{
  "n_layer": 9,
  "d_model": 256,
  "n_experts": 64,
  "experts_per_token": 4,
  "d_expert": 160,
  "d_shared_expert": 0,
  "activation": "gelu",
  "moe_layers": [1, 2, 3, 4, 5, 6, 7, 8],
  "router_score": "softmax",
  "normalize_top_k": true,
  "routed_scale": 1.0,
  "balance_loss": 0.000188,
  "balance_bias": true,
  "init_std_router": 0.00914,
  "lr_router": 0.000564,
  "n_head": 4,
  "n_kv_head": 1,
  "head_dim": 64,
  "vocab_size": 12038,
  "norm": "layernorm",
  "norm_place": "pre",
  "norm_eps": 1e-06,
  "positions": "rope",
  "rope_base": 100000.0,
  "rope_fraction": 1.0,
  "qk_norm": false,
  "attn_scale": 0.125,
  "tie_embeddings": false,
  "parallel_block": true,
  "init": "uniform",
  "init_std_qkv": 0.0312,
  "init_std_o": 0.0,
  "init_std_up": 0.0312,
  "init_std_down": 0.0,
  "optimizer": "adamw",
  "lr": 0.00101,
  "beta1": 0.9,
  "beta2": 0.95,
  "weight_decay": 0.19,
  "lr_head": 0.00434,
  "grad_clip": 1.0,
  "warmup_steps": 237,
  "schedule": "wsd",
  "decay_fraction": 0.687,
  "decay_shape": "linear",
  "final_lr_fraction": 0.0,
  "batch_tokens": [32768, 65536, 98304],
  "seq_len": 512,
  "doc_mask": false,
  "train_tokens": 360900000,
  "steps": 5590,
  "dataset": "wikipedia_en"
}
Below are experts of layer 4 (counted from 0) of a mixture-of-experts language model. Rows are named router (the router's row for the expert), up (a neuron's input weights, with its number) and show model dimensions 0-127. Each number is 128 + 32 x the weight over its row's rms, rounded and kept within 0 to 255. Numbers have three digits each.
Before each expert's rows: "gets" lists some tokens that make up at least twice as much of what it gets as of all text. This comes from a sample of Wikipedia text that the model never trained on. Tokens count by the router's weight.

# expert 23
gets: " a", " the", " one", " an", " first", " new"
router:122090172144104091119092163093166133133157106140096109183116131161155108077121133133183081083163128131156096132141148152174058080165088119045123193121148071118137148120127139127155162135132101183079101103103151189121115135166107118099093103140108136080122136101172099174129108122174157144124116115162081132124108136093178144154101082131104162147127214101118133110022161171097177127136
up2:104149150135089096158148080101119105077111106110139164123140139163115101157099120113131158167192143165183101125157170156095143110155112145094111104130117089187154125104145075036142117121110083080138143135157120099147091073140108158128164182142068110132087181122173117141109085059188155135086174171094169130156165131106177127094164093089114117115115115184086147147146172101107199141156
up3:145137117158154143141138148125130131133067126088091113095142117081137163073107091139173144102116170194146157172099159150125062139106155158082170181104111164105119131134124137111121129117140125138083112087123073172118124127177146141089138135131171088143173080127099166150157154132139119128128123139124144115090105120128136157138120183117197073152177144139115125146124157096078127067051
up4:106125073128083178137222138136094143170130112111147147128153136037140115152130103220146116130124195149106110139127052120104125085063083154093221131151086130140096136194098108137210136128130169173139141132122164124113177131103092109171133134142128122137100139155136114152196083097146100127126096131114128066133086109133104115155128126061152116108169160103120116123136115083110112134122
up5:114059108113137133157161111127074135095119076153182131147105141103090132096139187132210063136111167156164141116097136121130089166111098164123171095225142109173087113129131126136157107130123095189161093088088114141078131130154103127162146089105149147068154135140137159176166157089107131097105123109144153121169032163131121163148068168147149121112164132161100130080088159116099084175103
up6:110166103123151153183113147170137148133118153098135161120073144151104164106124112100138157111128117115109141173126114156100093109117115107083129137128200164129117120102115181087105141133092160106195152168164095202103133111130175211122121057146096076145148144151145107127086101123114111141152155127174153131173206102132155114091171130095123064163084129175154152086133122119195141119109
up7:130110123147080150082164139091127130100170104100072081164214151126139128113097117143167086142131134145133081143147100179162106106113086153117187153116164089160064165139108126169185148121139185134109128069144133120129170083112118106116130162211085109157182154104104095144098162067117131170126136103105093063134114132082133191096180093084123131106113163122146062124114068088121121114096
up8:120168156132131113116128139043137116124169091120112179148163092134131148098152154125117106092127124183069093110161076162176143094088104178198171116161155186100079109105115110102135167154218115159158140159096120147128158110130158166088143106096065156121123140170133121132084100127090124095170113162125078099111095112116160093159155088113170143165119143112104113197138113085117187122135
up9:141133187098108136097159088169141117079147128120114150128095102166139146192148182142120084105140197115140072133088071117127150150155093134101157128083078140146167121089162085157134059100133117080121066131150129156169136112113174089123116165119101146137146169161132079124080138141125122155112102164067136135151105145180132103102185133123120117098123140137132143099149148119105148107156
up10:120095184117158143122125125110131142111139127120151074145127115132105097131098135166120157170145157105187211147156101093142131132117095112172051140137144090112136153096147156095081189137118153144171082118162099097136135128151187109091160131184151085129129190081129139069144210122175113118137098081140087137119110134132107235092148152104087082100085105139098105110146104152208123148173
up11:078083146107154188125099182098140149110096116162120140098113120133111170146087139158086192153170158103094167095109116221045133090125149145112112126114159115108069092152101173105122163112150187133192155135174135105100115206152086110087101087175132158079160095104151131139115145116134149156161149168140168143102127123118140120063108097132090194136110140092083103129097181158140092101164
up12:048156131197142151086117101154109102172096169135106107136102142154135147160108166100109065136089162130156158122111068139143102167120141177087131121178106087154152117086118151128128143159138137097121151138086163142199082065098125163120113111131170177108125173101103072115117153174181115150166120120231115095090110153108148144138114184144071163120184142079130107181143148138086184175140
up13:153113136100122078158104111093119140147140137130168059085099146107133088163174128130088108158129132134119127075090131137100129151100080086097135142136132124158143150154162118146119119097117153182147143093183193143156051128099133137189090169134169095123099158193124119155166102138089163115179131173136139097092077100095094074144142167094127129126144094131161122133129078132102119141109
up14:090113150125116069130149113129062082116035136145024083088099085163100164176094127135065146100156084110189126148166060137170134111109103135125129150178104103127131096108173107114145174159137098144184138094145106166114145086085088151088138165153115139126153214106110138145129176101162156141134132138107136098120098199133119065194176110128124185143179148053151136105133162151152158098156
up15:067114161100140127115076137158095112076149182124092104116100188133126122112177124106109095142116213058195113103126118095121014143126100212146142123100175148129079121093139147118106097082090091127166105124148064144146135117166105125108125113102139133130174129095139112154151128162183104137134130153137129112139095124131139169142148160121117072158104138175157164101167174118107115180121
up16:193092131146122141186116145111082132110151143125192106108157151110112126069151162149098135197119151061100144089132200140105171090132121184124063076134135163147140112114143100100151130145091141144131109192147112141144105220147122069149091092101099172062146114129111130138134093140078120136147126128120113168182063146117066104167062134098152111105140083149147115094176175089194154156114
up17:124154121118124132155139142095116138057083101132107146066108104097112140094158107127145113113163124118142104145104110154119087098145110157138146175126142118146164096134130109067151118136151204114144115203138125172190131116101125134112116091109111110159101146159115126074091198132188112119133157121187150144182102189158158123120079107180170120136184134138116167133076120083081132187161
up18:119148139112150109087131079086105142117118165151136125208080125131132109117165152129138157134070160119187122144097071182123173142146117093154128139127080101158090139104120056147125132107102113137124136166088137154121157085074112157166112162076157102149141109172114105077134088140111152107117103138139108220158140136181107147160163139100114129132091125167053137128142171120124139230105
up19:102170137105150117169085123120091084110101085113135181116114156174132103179089104082108163098164154193146135064158145143116091128106151167140161135111095135121169106128137096090086138119156138103166132175098113173111141135160166144089091172103123146116077144149117109099139132166165093117120157135138178177174168129150122174197089106071131099133127120165039143112085193122139166115137
up20:111096181153116063162157082128080077088156237126127156126103188181090069163204083127145131184155187073155091161132110076145195147153128123106116108130121099200166156105133108205159096109113153158152139095135127156186105097118184074148113193114154095141136153119133102127193112105122136122120117173132118097154113100122127094113156132110117137093148176140130146141085140167140141091118
up21:107164109073079113178095044135140102125146159131134155200122070109119183128172138108086138086117128197084137148132056174096134134087104139157181138080079115146106127196134153162172116147204136156153161136088152122099162088198116173090170173167121085105138098110181079158131112111118105135115144162115110159099175118119127088117143111113130159170126121126139172204161137148164174065110
up22:089094192098121146143114177114146137128151150151143173077105090138158150114133139146117110144161136083158113171110089129162097167126088122141173073127194128114043067125092140133120156096151160164164142110158160170077129161092074092110090155083142120128170081092133080113116133158178142173140130161135155074121148084104117102150148149103193142070145190081116126111117138107071107092142
up23:172118112150137112150155166071075057088130186107126093133120156187106127143183131110094165111128169073169148130039149100157174175111110127168108143100108137137196114118146103134142130113148128151090152100128148132155144136143068171165132130091186148116150073068155102141157123172137124097198132136140175135093153131126093155181157122165223085120134120117099140127099126132076155053071
up24:144166126141109152220068141127040140091133142089155146101103122164097093144161129112129140114150191107105176083119163178175143153094095144158126184088083086118127066141118150109133158130074172065136120149129143120125060073128119140169120062158150092157114130158148162139142163084095132147131182144117190151148160149179141168116084135108188147160124108112123146111117134141099135107174
up25:156128081132063112164109117129104124182182098099070119090119113081123139161187125196134098109093124114104127181095109140134187097129108077154110168178149175134137115118179138142165174159104151121144147120139124183113128142122156156132156121114135102149106049161130110139211113129169124147172173141126167102126095141199075082170049128121127158170202134121198125118125122130111102132084
up26:122111168133164132127114165141133186097167096137150079119120138112128089193137188118117079093098157066186104150096071110137131131125113114141100121127175150131123103156147140145147182165107100052143093195190109136130156131152175109168119112129095147126173106136061095114071126122125127135121125121138135135136028107134174162147138187141127132143105152125078112143116125115099181122122
up27:093132128148119168110188147109144099106185132072186067171139208101124125110145104097148107138160142082126063113120131118134119197107135140136102089161154165148065116143121167142098122125139185175074129117110133128159125141118104129136148139092198148137117096122065136153162142143205136174194128108093118095143132094167129199150168138089214032063128089160167197130188158092119080076090
up28:124097107123129161152159128088115143185138060125113118116118088147103099103138132087109115164146110115160069164102110102153051056152152118078198101109149102141086141083175092054112160118128169157099114102064117179150172132154109102109162134144126139150109118155111105083099174133153142102070140152144114169156190198137192065113102133152106109168148183102092131068086096147108167120062
up29:136094171203142137144070146097110117133127139138116175093148158159119165147087165108059142165135124117140100093153199174143114139152092139141109157081161105116130121145108162126159163133119145082116124094148157129103061126147108110108128124128132140064128126148019117118161151174170076189091180080156207166132172143126113087135072111167071160101160092177165117121095149099139074123151
up30:134112151129126064149144125095126123172162053155111159179117082133117109072078083138162075128111133153118124129181150180118154120153083102096141104154150123123071099129114115109108138186168099192103082104098107148164121183096110168055125102192137178121126135092129144115078113079199101129096131117164150096143123123119161125150129147093103150157127167077125189168203116178145103096165
up31:154125131111181110130142126162152152120141128103160169157178149117122122131160104099113134138107174082177157106156137130094087165142146110108114115190040149183066123161113139162050132133140099119079176161094151169126086168104128168141111124091145117131147068171106150099142142071169136129140165156117126100122035102154144147162093136119102110137113140132114153160127147114124117185077
up32:107140147142116110145154078093152078112088121120029143092137106178122140181127180125104131138130142092085147154071105130119185083098129154111122144101212163122121084053133144122180178095063112125126113137093145168148103107119115094120191125175123203142074205122157126105086120202123129127138142122126120072124071116127144084128145105126114143120149098060126174088130099157095196092144
up33:150068087151155078123161155061090103077118129121089111106132149127101141116093121192089128164122115156176124065139141118094146161094128144135112123149111093122110073135153126133111134152124176172107127112131141164084164103149152166168121148162133085108053100130111086119211099126124130186132141140095133110190143128167117105153096141093126125161130150172131171149148128058144147182129
up34:103084167149070070148127090122102135118148061131119112106169090133097151136149135117103170103178150196130123068101169164123087054108117130102136149206124158145098126116120164079155126091140093176131130102109129119154113157193132153126166078176085151149121122081165124151155114076088104136138187143116126147114106143068139138164110118151084174090164088127146174108126098171095187098118

# expert 33
gets: " he", " had", " that", " his", " it", " has"
router:131175130134111158114173165138144105117071106086151140121092102104145147154180130171184081118128132162094121122123129126132130137108097149218132095142158135147195093124095064091103142162127107113148162092189128088074082109113126139087131108092157129112149107132137081119142167188113089088202161117144142140125173134156104199093183122109179120061123133105115143122133118080060152062102
up0:151142125155151112119147120107110107119197126079114154131042107166107159131160093114136152135128154155153153099095171152136158194115234120138151103150149125129155171125121100179162123171103180083129100096089106120180147081125057082105223107102174150123141094093133137179160174172098063138141136120082119153147127077156134156166161110105139132109156165160134112083109152071074095157090
up1:143134158190099172093137114180118149068169113137114137115141122171106077173136091102069117116072106051108180163109138167177118122169133178113153140083148150146133099183114155135089139079146169141073107120104174154114149157168130119149125060139173128111092152100197101159086172130072097127143111208134146166109129094138132195178181103160167160120142153107069130165091085131121120124166
up2:086119081079143158120107146176117145169129105117106103144114166162118171125120173156141089108031168091156044094118137162142136115199093119110174175180194120132133132096134116159115086113173087130105140119174142125109141130126124159197149123098154134162151120137077088151154129136142125105139138166148141151113051152141108113097141132021076155117188107092113129178126084144106071151106
up3:149086077170174157149140084114123114132206168112150116117180159133102122136157204179170137088090142176169066145117151109097073081139153136170174144148086086155115146153133186086119163166092164105138094123132156146157091091097147104118142159156092104090092125116154112127176152148134099081128111117164098110140159139154135096129195172082146061129140152144115159135096102116139159158097
up4:166140149093129178142071090088156101127116117094105090130123045098132126072174133157184148100086134168126119126068074141123150069143112080169143119126137154127111062150146153163071136154126159122204135106130159143168137152155159101095193132077086104143091079159127099138129129166169115153094157103192097108093102086163104171141160145153167192146184130130075122107080146187150148112047
up5:070110154114104124131159154115151154193134096097097101181170170180139098112121098143111176127107102081114097077150129137125113138140151139138126125119136129099103136119117117150144144090124112109122113131088105142094097139155093139196137149130122179057173163134100100152136073061119137171141102128107137161126111129104080087107156082119040146173094103144155119133123101164144152092109
up6:110115123167110134145115076121149113098186106116148117125154133112124115087132111103115116119155121177132165087169105197125117151168100069174106107182201105104190088160109144136066137121169191128121145132160156108103149094146157131068155053118133047111109113117114098087123143208135114145168122136100108153134164150132095180104143127086161119128147169140046126069111100094137097181159
up7:156102121117140105123157172120105065150161088112085101170157135158108116131093082089113072164195123162165145139084147172085145126186093194113110125139118102225133141069141092139110108136197135066123148212139097118121161127140126078084126116189137129157169160057131141116133137145140096093112083173114161129153183148122166146158161112134145198106127173169072111114149131165093125122126
up8:139117079180094148147161101063135137155144217147121139121126139154138095198101159142141120089110140104105144117066135119118142108096124163126176134146150146097168117111141151188111191059159122153153121142095132111125130111163108103145094137131177129101130168135068123133157133119111115092145090120073154132098069141135146161124182143145121153132191177085117113057062148108124172121105
up9:198099153126113065163103105140076098172114092122152123119135133132140150182159138143125112157098172096119068108204133104161111110156119114137184067179185092103154121176115163125118118111143190146122074139098118084154121140187176112098101132161136134127151127066181077142174146179151142149159081138111115089128080122126057118140168132137047136137082131128119165125134079202087150142139
up10:113144178155113081101135082101078054115112157130145144195100120172120095088120141138123096147114143131151135155112097108124119123073092098110113112186102075169153112121142072108124121095134122123144146148106116136123165101183076144145112102152121129082166194122134091087173088166196097171121076112156130149117218152203184137138127091098124131115071156089089154136154119114094111162127
up11:190156096118186130184121146142127146118048083138165081121130150114116125163138104116101167163125138093109131167109118146099113079118119122134122148135183088137081135135141117138125138148108135131183107174142086163071148128110118107166158173103116114161163091109151126102168177134196152146110172175109124130109029151103087132161123205152114106127095118153081128100110108142110181168116
up12:140129138182103085131104134128106086164066152143136112116118106176082107089083113155117126172215094122155134143122123104122111032155103143158110094127165102148113084155178073093152154142124098142149077157075106134112141115146079182140134103120079144169072130132080129100120122129130148152249165169124140093068119116038152130118093074105153126125095112096137171143128100118123174122100
up13:138118170130073106148157117089103111098163160093164070165105178124129136134171111089163101140138160093196090123149117132175194089131152114149160149192113040151096093195128150143169158159143148143114139119102148136111090116153116148149100130143062123091117120111094117096167108215160116100170115136113061119125152084170131140116118095127080114173072113102097122151132083097102087136135
up14:105107116143114090120164192106136138158045128057101134160101139098118140174134151093107110103147067127089137146159116212123199108080147139138185103139122076150143116198101076128170125138112088130136112139153108147100076181145159198162134152125098149083085101120111079180144120123133160129082193138172120088126159128142149115132107085095113125086159139120093116211120116151109125145116
up15:082171145146133088113114106178110133108106164129086105139146116169140146116122166079119175124123112104103120062089109146144112112159140076178097101109128132152059083149133102136141106097182124153115080130111128128154164167255133126164209143169175141118182178152182116098102146085147121108151145138108114102118131087104137136151148163108125135162186153100074143143139142124123171096068
up16:099162081144127123119174198213126107158100143112143131104141111162119093089128105094115070212146154127154160111149090128113087137121098104124137146159177161161169084096171130142138121115176145147078123075176138190101166148147109146114133155148179112102162176120104135058120173154126040122172145149073162100129115131126168138137135204110142112133119125193119144107110113115136109089160
up17:157135132180079089136152121079142133110130157074067124193149071131115079166155133148126124140126139140070141158109160114110184132095151112141149117109119176143141190137165114107119149082169115122104117095137148144125131080127099063139148145137092129158118092080054120118160141162112096122183074136088167123114121195168112147126147169160155120133175106124053115107119147107154135052138
up18:122118095109113179099165094120137129097140079118097118111149160111138144070163143130186105079117122128118047127089138182132175107145208131181138154190122150115071157126154130134144100113076118148111106164153127137115129172139164147123182141131097087169109077140164099156083099178115124199157195071166107121110166100129099077112167164110133155101152104104135108118120096114136091137038
up19:127113130159123132146095115097153141105104150170078055112104087100112120109132091069153206138136162147134170144105146108111148130133127143184089154131183141160084103169167156135102113130125117137093097126171135154115136156073132136132111051120180117139099133124101097129128096143107113136075100162164170151132123065179147115165106125115114144113225164192142168087117114111114137101101
up20:153120106129087122132107104164180157172196149109143164198143131128117119110100185117137139113149101165188100157139145117132132124109133127156099126149101152180115115090115092128144138179105134115057116111055146145135091099113127124146111127171086118135142154133073096079153102126205067124097157113197067130148146153158202153147142123098070070105098137155134128138123080081145103107116
up21:184079108150126107126099144069086073127143138090097163139096173230107096135123149125141119085155162151174100158094145158113103083152084116108161221079136078105175177098140103153140163150112119133101089086096131178160104078094109142146109142109105150104153134103139096181147091131115099132123101159149141097072196142164149114176142175124119068145152158105153119106080064135112112121066
up22:131170149137098131126086137127111091142142169126116159141156126132134138107146136146091090128131118127142066113072125170188141156119088106138117153122165123140130159120142117167144113104182102132128110096087178116124159157131160153092122131143189205131080094155123114091117159115166061123135209148191142102088125127133147116186134133156120187178123164127100128147055137191159199096149
up23:153119069084109085141115082135104113081202168088076137155178102099120157159163149067141193084164090166102073153199076110201150098180115104122192125179110125107088117119131103167178136161147161123154096113079192115115127114132162172111165137127060100195141117112156148178088135127115155165144106163138132171087182105151155072156137116096150089143148145126146084106135149177125116149119
up24:113125166157149067150125143122090155072063165131134081183106145146123130111182112176134141103086156069105120126156166069154166133161084120144178150128184138120143078126090144155156139112109105128125145115141117175170158140133067153196123069122143136152158088111147129139103140140129121099059165172139104100155084167144136105163110146130150077146107133121164150096107093101091135120086
up25:129184189119128101169167111101194166094091119128203113130171061149103075135121130151121110123089171129158187131120130089184172100107096176178060119117082080168093085131123114066141083098047134176169117149118145131124143104140137089115064088146102096134125144114158142136135113141133102124130138176143184030152090168101170164103166125156108104145145150166127159085108103169114101127134
up26:184140151198147143117160103151103109176155150105124086100101025073114124111110130132136136134129117092157137153102115076193071108163162082145172087110141167142102135135111133122122169106134106148125126118085145121136109098163154159182093151118109107197118135138032109113183153135145134082180147152136100151104164094069174098137119163083160114139101177095123154124139108088133150141126
up27:121125160161145115133164166130119144098116126109070098137131103124152131208131125139078101145104146077156097120182114180159124135156127146108158098193118137177108093077100131182138173113170173141057138096170129144098121157143069155132178143144125155170141096120128127098133124163126164145125094159115100174098142125111158122142090125089091147150158068122050129149120127120098108141103
up28:099181204103096054125133126096095108171161160132129103167100112158125127135149090113125097160119090077105180099138116202115163182175146090169125094117135126136123093107116130202157133118165170131124104113140155151118133112196147127151133136180149153073131151066137056133151167159162051072139159135120128146122122106082160177134149123156197144171127146129073084176150092128158083140114
up29:157115159141102110179148116120137106079157137127126057108089158138111176139124122099093164106140099146195087082175120105134200068134157105143107123148126069131141138178108131135139166144136153058130121162091114116152118155127099171112127074128083093133154139093166127129110111145196157111165143162099099115131175114074081120105120116113083102137091146142098183188183090139142100139082
up30:126197112162149100104168137171136139154114110111139104127171133184108115136166152138140122166081219103152118124083109170132072098122144133113123135161208081159154114105179159133144096101106106116089112132144115130135137197141131117063168132174129168156117155101097083094131132109102077146146133129125155119091107084172171162126143143056121131115130117103125135131164078106122122132167
up31:130091188160127115142128091085134162139167121161140105116146148126126158148112184167163145122128215163142051079141110061136074117142103126130113105100111106161120129146134175134133138125140099126118119127099126122100135153124111098161173116119125172128115086121106082104115090146176115086156063128136089078105091069094089105130161133068105120217133091122137174085098159136107135149098
up32:130132134114122155147127163151155128121128226094159172101100133178089138159109153132150110099116183150184186137105126128129155161092175095130045125151134111147126135076134108149096120135115170125105179079189102105153129145130148128125148132139066132108148126101125150038117141116149111102102166102086162176086124140177126174122059169181089142123128120108053161095147181099132139170151

# expert 47
gets: " the", "==", " time", " this", "===", " a"
router:117087123147115142114134100138121131055144112138173182183158124126139120114082125156153161104098122151096135188160056093169071073142104164159116168075093148105136145097138113118132179095143151083081162103124146145163137114117094107164088102168114107136196131141174136124133158148171144067119095184115146134135153175111142183141170204121150115116132097082092154107053104150148071113122
up0:109113101141150098178123142095183145167154156100067140137116128096104141146107117086125133106138175141141156119111039142125114060123153124110167127063113124136075127168160124171203112145109145122074136186098126210142174158128144110148080170157133150151154149128135099141134087080137169168152091129179157174164081147149156069139055156105183078141147167131107159111094152167147137157140
up1:113086140088150093177170104124144128111132089098121168140195050079091139111168142117139089049130131121130057152100092126114167157115108150118156180145175154107101122113139126103172136120127144150138080129208123161101124124117138133139157073119112104155129114116092074136079102190089108146182170129084170117177082124165089134164130095128067142123117135079158110112112123071116121152127
up2:108167126156094130206088143126187052200149109136049091095118107116126143133159104147188140101155154176148088100142129120115126089128135126108099158131160129125162156174074132080135141142109115118114115154119114150148106178132131139070110128141130093134189103063141118169087117173160108160121100105148151077065122107146109108131088139138146101169106155169082156163119091156110128183120
up3:099127176148087129098123094127154153108073101092128154160149132085132127107127151119149108158146135092090108079082169137137109131117156140102132131075116138120174133132123092114111098097165068062177146108134168203176142121124116138155173200122111156138133110111127132196162090132050090153143150130132131136130138146141089127165118158097075158139180158139118165167109185062097155094088
up4:151097138098147161062163154150080111077119130102125119170109109086095086092192119122113139086121124093120143135088100150171121154117098140157143143111126146131171137142104181121152121168084125132087121206132176110134104074108174169149174127159094120135098124152062093105161191106155139118083160103121125112216080136157114135131142175101167128140181135144122144139099167124103105135087
up5:085154115106110126127059129141146116157165135144131154160178145064110148108178097127159091095061126149198092097149088152075076089164131116120111126135118070136061089135121119122153131200184173140159154138110052144148160089071140113145160110189143110098094164085147098131120128164163151126110098151101084157139100062084234139176095145065170166123115159113110140103131108130111129125143
up6:085106144152072165239152095136170142105140153162166152141091136139128092146105109151120094144107157090212153135151117115106143166107127144120147124161141154177124105098175073119105102096162114090130068074130160185139102117154118110137179162127107124140148057097137124133135184068155121107149150133098121155119134132135159140145081184173105075140109098168147079105097070092046116126142
up7:156113160166167095131180133151139094120124116107081140132203111109097104101163182129161128146142197171189091150106135155108131132114086164073152106188154136110170143113148083070123123107098149155082098147166146156106177088179120097066125092089148109092184139163122092152082043180161074124147113102128126078117130117139129147121121109137140109146111139060139141104146159087105113102108
up8:105108102184157127172123081131109149079161124128153153164091136159088110123173154157097162147108183095145116151114091107171109083138071160160222148145134117101102060107150133150119178162125082104108140101124175215102119110094130152180136148112095173097148069128128087156142139126103111153139125166140161177157093146152135138131099176084185105104179121183138154144045183108131101128137
up9:137122117140138115168133119163066124113067105140149204201171062103109136172193188172151114069126166081116024148112119121158163044101136144116191124136060074137156105144146155130148182110109170150141112095116055127156141079135156125156106137121124158125097097149083102117100113155142107142138143120136160117128126133181128121132110117097138195152204098145109138120075121164147175105079
up10:141146092140150105066093126086087088149120115175124085170129096136125179088139148080141088136145124166167136212154170233077119132119125059155131128126132099135142164138156127093091166167147097122126121142144123122146125143111074102138133172165149145114165119107154130148121180195111155138105081122173118171125125139107099141107088133123134085077110147133120090131150143168137152135108
up11:143105105117169148094107121107083130097090160108080171090149171166111086117134169146112125147112238123152160119036095158105114158071132174130102145164112118151139113126169124132105102094127115145099090113164129183095157062160099114141165119142114124067107105123131131160176168111142114132083160112110191132177133088119048173109153170080135118117123128097153157086115081188125130114152
up12:169134127119094088116125064097117154085168191125128081123150184112112103137094194171088060184182131114142139122068141130119097106170179122130032107105187138152126119163098122069166140138122062120106142129134169073096105175129154149137127179036212131168159162136143116070184145201127119145101110123139116141083125141158124107133109152094088186128110135103151106117145128064128113137167
up13:114125171070112132085131089049103147135153154136086133157082184174146172082133106173148121149168119174123101119146162139113126113184138129145122095148144134141147120104110094115075134139136079191066145145158091084164114167165130165087097102149116143094176110073115085154178148144143130138095159146124121127162158132128109181081120091116129116113135163110127140107123081137168114109164
up14:208136122084181149088122120096056069111111149153142105156141132098124135091091133103074102126150219166143153176116078190155142112142178122138090098158152134139095086107131120125130149064055107150197098137116127124154107135141149109155125116105133180156171151166152122143176124155185098144089100195129126090103147128112090147167063142145070132121075145137087131161141099130129110186160
up15:156118170146116122126132187092195071109156141117184054141167144098131123112076158173108169161128104086145144114124142130147152082112167123120159135140105194130087139128161121093127123116118125141078078107180149183082137154148071138046127112146092137130114138147113158098081134106151175104144112200115138098138106160088149113143187097102141169119169134145159157103158135143079132114156
up16:150112126126143110166104138165114091096095159142129117150130125103111148102158090103162124097125163094090151094142153126102144149077188129112120092160117069168159102166119108104120106117087095125120105177140107114198128152134051163154171126175160122126121163169147130073169189116143134070123130154152129152101099152160137166164118122084186117136124135082095095206131097104086112141127
up17:137024116140124127117136059110142077098128192150159136141112158145111081111125103177103125144117153105101108130144109079118145123124182204115102131172082125110117157120161133158119076125110122144173052114065099143142132146162108083126131150140114078137107127133163155187035147128171104143103182150193130162110167172108122186154157108154104139094096116195086157135099169116162086079128
up18:120072111142150091114094126114131177146143118138091092098115095116120139112071120181120149125190116041119152192121094122134078133136169100118095128109092154108140090118109189164143114112133106160129155147142099186148125103132126142139123070130065136090140121132146095120184194133067159188111143162185134121115091162103107169106058133045122113133125166124162134093086043130138157091128
up19:104088165163073091139162076095134111118107129134169180161134105117127083154134141152145131126097144122138121187118146130115131154146196143188074115116096097151153132098141077192224142101109172133111085095075074145187079073115084130156114118148172122119160132160118107131144208122121121124144139150141129076141118145108223150149168138112108081117105212138098075118122088101145120110132
up20:096093123146117166157098107117136114074166157113133109210156053125096136096139177140161108106140125052119165196101084095191174151151065094165139136119113153169106141156137161134134145190125089115070137142120159182096182096174154131165128091094134128126166123113082140065066166117146087136121147095116183158175078153129147105155166088109105115116160039088122154178203078150149093144113
up21:105142100111085144142189133143115121154090120143127092188156088089133145161162099085115093130140179105179105090143118143138104157101131144107126134140115139161142133147119075088145155095179157119136064090113134160156119145146151150150167139096149093145171180074106114140096176163124099120098164176183074143196144159148077138148140121171152132116174076138103159087103131191105132192149
up22:076109163239120136119092089148130089161077136149157117114139105120128116103079118079157141211163126114166084169138131141215102122104183157092137053115090060174112126106102102143124150134145157173125170108112072158046105161160117144117139091155115138134109143048116102127152102198120119062113121069111178111097097109072083149171179135141157147124132170139071126125119112156128111184128
up23:067132095106084138116163127146153092133155101108128141122110100088116169148133152087182144179061154130140138076126060127075126088127108176058143116153170148153208107051145130127111145182169166088123128145128134141160121158159148131141124126110107133141117156087165152136188160131175107143143118152117191139135125154096122170131145154105094113122147138093095145076111093082182105103090
up24:169101100130139162114163056111049153095061131080129160151134123143101070103093114113111169147072150093133190143106132139095117136138180170152139097117152134108084133109115116096135083101145083139111174142129138137125152132118151123142138154108170166148154108135171100112128144125128099144080125146133125159155130125176101120191159139155184107163152103115095081128163076128121058176149
up25:057171139165116092145047074174140136130148148131163100103092051165131151117103102107118149139149116156089174141151122126083088130113096134075121134098115089128135108093109146110173160126171120103084136163105186105125144151130184136157113138153104125116186145099146136086116147107210119152113102136169183072129120157154127119138078147111127070152161159164098108197106097169150122083144
up26:100101202130196123116144129087139106100129079124136110124151084113121062112121106161100099111121145164090063176116121125161102105104123131065138104116125146110110050090098164145123071121165135144127113119219120151094100059121115123118160140139144099151096123089113138110104164088137132114132169161189141101126153130137129145142180138097148124143192117115131158100130149147079127143089
up27:145173117159146156118152103090139094075120122113055137096133119132133147171130140163156092103114182091104137184074148117118117137140151143132130146145106166134106143118152120073140174133116098146189110134132103140129143118140140127187176162073177138133120119094143111110102120139056109196136143109103190098145143137139086118156124129090094132118187075125103109061163157213100127150100
up28:142067135125125167115095136102135100116092083082126112191153107142139128148109124133167112133117135165177023104115138122186151080038137125123145158085129149121127143131135213135123118122145140112107080176151164179165154103140201166136141138186189124155110183117129129164111122118096167120106191153110163049138118121116120153106127159064143140118165104143105171153065152124134144097099
up29:124171112107130101142117086110122058065118127112141150161130152081117138151109099113127127149113104152207088114159127125192100170117148164145191103110108154139130115108102147106109132143224135097085120118111108138146124128109140179126131093144151076147173098129133140090097158097139129108138145201121165115150174161154092071145105166148127059143165170123086189200093133116117146127089
up30:192131079081173141117138106089133147068126045110072114136139143099126095117099164148121097125123211105180144112089093169176187069154187159144097177147196114105125085158159173063170142161114094130104139157103112181153125166108136089131174096145184165103084181156126141138144122164074119205142110083067149138125096124167098091126090190083146133120100114168121140114077115138119134161084
up31:138122065135162145103118107095120061122120107155116129094182144148114079137104132175120135113153159173121115115090101149161216102182075142149201147139175113114155083104180117109083106107139116165164139121152159132138127175165117196137127180128121202132144180106134134089145150069074128183118125190136199119138138102091098128115111139117091123136142128146105163188147130157089132083126
up32:140116153173110139162172114092133160159144099101177174072104193073111090117148137189146100077141191144120085125148153141099100119131154171135103140121076128118059124095180155155122109093129154147134097158107149165092133104128128147114106157118124123148146145128161043107145132158173102115160148114128108180057131088112096190128128108104153104105138100117080145124100127107123150125152